config.toml
hidden_act = "swiglu"
router_score = "softmax"
normalize_top_k = true
routed_scale = 1.5
tie_word_embeddings = false
learning_rate = 0.000449
max_seq_len = 1024
Below are experts of layer 5 (counted from 0) of a mixture-of-experts language model. Rows are named router (the router's row for the expert) and show model dimensions 0-111. Each number is 128 + 24 x the weight over its row's rms, rounded and kept within 0 to 255. Numbers have three digits each.
After each expert's rows: "comes before" lists some tokens at least twice as common just after its tokens as in all text. This comes from a sample of Wikipedia text that the model never trained on. Tokens count by the router's weight.

# expert 28
router:173140121116135128131126141136139117092126117103160150165130141091126120181187136178131104095096131115159125103152102112118138134133132158081155128102114175142190096092093117130106090123135113148091149110161164111163140126094127147118115133106145142124159134112141095181123129152126109125138147109136178108165158087130080106135126124155
comes before: "1", "2", "-", "3", "5", "4"

# expert 18
router:131151082106101128123114152126117090153134156120138161147151110111147121187175157170156109100137174134125125123138102102094089129125149127120129173121107164167153113113068125165099108121132084145102115088132152108146158143118137136117103098086131185121158101128109130131173111163118078094132116072127132122138148116145110121171125140147
comes before: "\n", "\n\n", "–", "^{(", " list", "00"

# expert 4
router:151140122158118129081126177098145112110143120147144130122166124113112097143175143155156119093128135108140129113136112099122109105144173114071136141077154206165115129105116137165110087090128103154062146092142170100131158101132125173105139117064155173154140104117149130115134126135120096105137142094143155093137168105112127132138106148150
comes before: "1", "\n\n", "2", "\n", "en", "ä"

# expert 5
router:124109107134125139155141122108112111101128139083138155135161146118126118146147188175136121106116123128153085100152114102111070130157161117111170128114146179160186122109072138158091105132127069140118151091128158116138156095147125134085111103088141127149159127101134136150166109135140088091161089114108182106141157101115113096162078130162
comes before: "2", "1", "The", "-", "- ", "| "

# expert 31
router:138122092114118144138092149120142101120111151114147168150129125113151131124147134150171075092126148115100116098121110101137106142093137159096129176133124148140131115120096120122101107073133095136084120088120176114136157142119126122123085136094151148152166091128135116136160143114142119074125097076139136122150133105137105116131096125148
comes before: " | ", "3", "1", "0", "2", "6"

# expert 41
router:142137076104138141156119125142130114075087154104120155133157101107150106159153156129144124107130170145103127093139132097078123172119144156096126150127167171162121090131099122124103099090177100138111147108147167120112137101129147157130106109107155136127125095130105150128179118116143105117163109106124122104145138074105111107137096185120
comes before: "\n\n", " The", " He", " In ", " This", " It"

# expert 45
router:144140087107125156138142114117133088077080144125158144157150138115142112118149152168133099105138144115140102113149115113082121163115160126098164170105101161191139126108082127136123112127140108164109155136151183118127150107124127157122116112093150140147139100083122098132159132115111085125162132140109203131153169084126102125136110140160
comes before: " | ", ".", "–", "; ", ",", " |"

# expert 42
router:183139128126137129124132121103145100137118142125155181167134137121135120161159157131148093122102122114129132084137129087086130105141123132095164172130118168165142090116089130133129097128133124134111106123154167098130151159137142124117061100117128169177143080126085113125132162128118096119119139088112186129152123078123096135137116170142
comes before: "\n", " | ", " |", ": ", ") | ", "°N "

# expert 7
router:162145083125117105126103131105144099124111123116155162157129144122128116156193140146177099131129148128152138070157135146110138116139157138111149147102118150152154094113106120122113101127129145136092123115142161091163144109121129128117072098094157182132137126089137119133124130158121132088122107112122136129135142084105115101104101146148
comes before: ", ", "1", "2", " (age ", "′", " (aged "

# expert 1
router:164105114129121142131103134113127115117111176139172168121130166101153121178157146164152090061102138113122126082118142110080110133158147137091122148116133146148153119115122122114115100146116111151101115105111141144107131124120116157126093103119151133145181095109139109136124125148103103128115153114087114095121139097158082102140095141132
comes before: "\n", ")", "–", ").", " ", "5"

# expert 9
router:120147114114118105152155133121130127095108131102134147161155096091151124136139161141143131093101131142103125106125149098108101139137135147083181126108153137147142126074091132154103106094161113125126143129120173121146164102159120146082130125058123128160148072120116134130179110160146073103129079104131152127149142122109118121093107103129
comes before: "| ", "|", "-", "- ", "- M", "  -"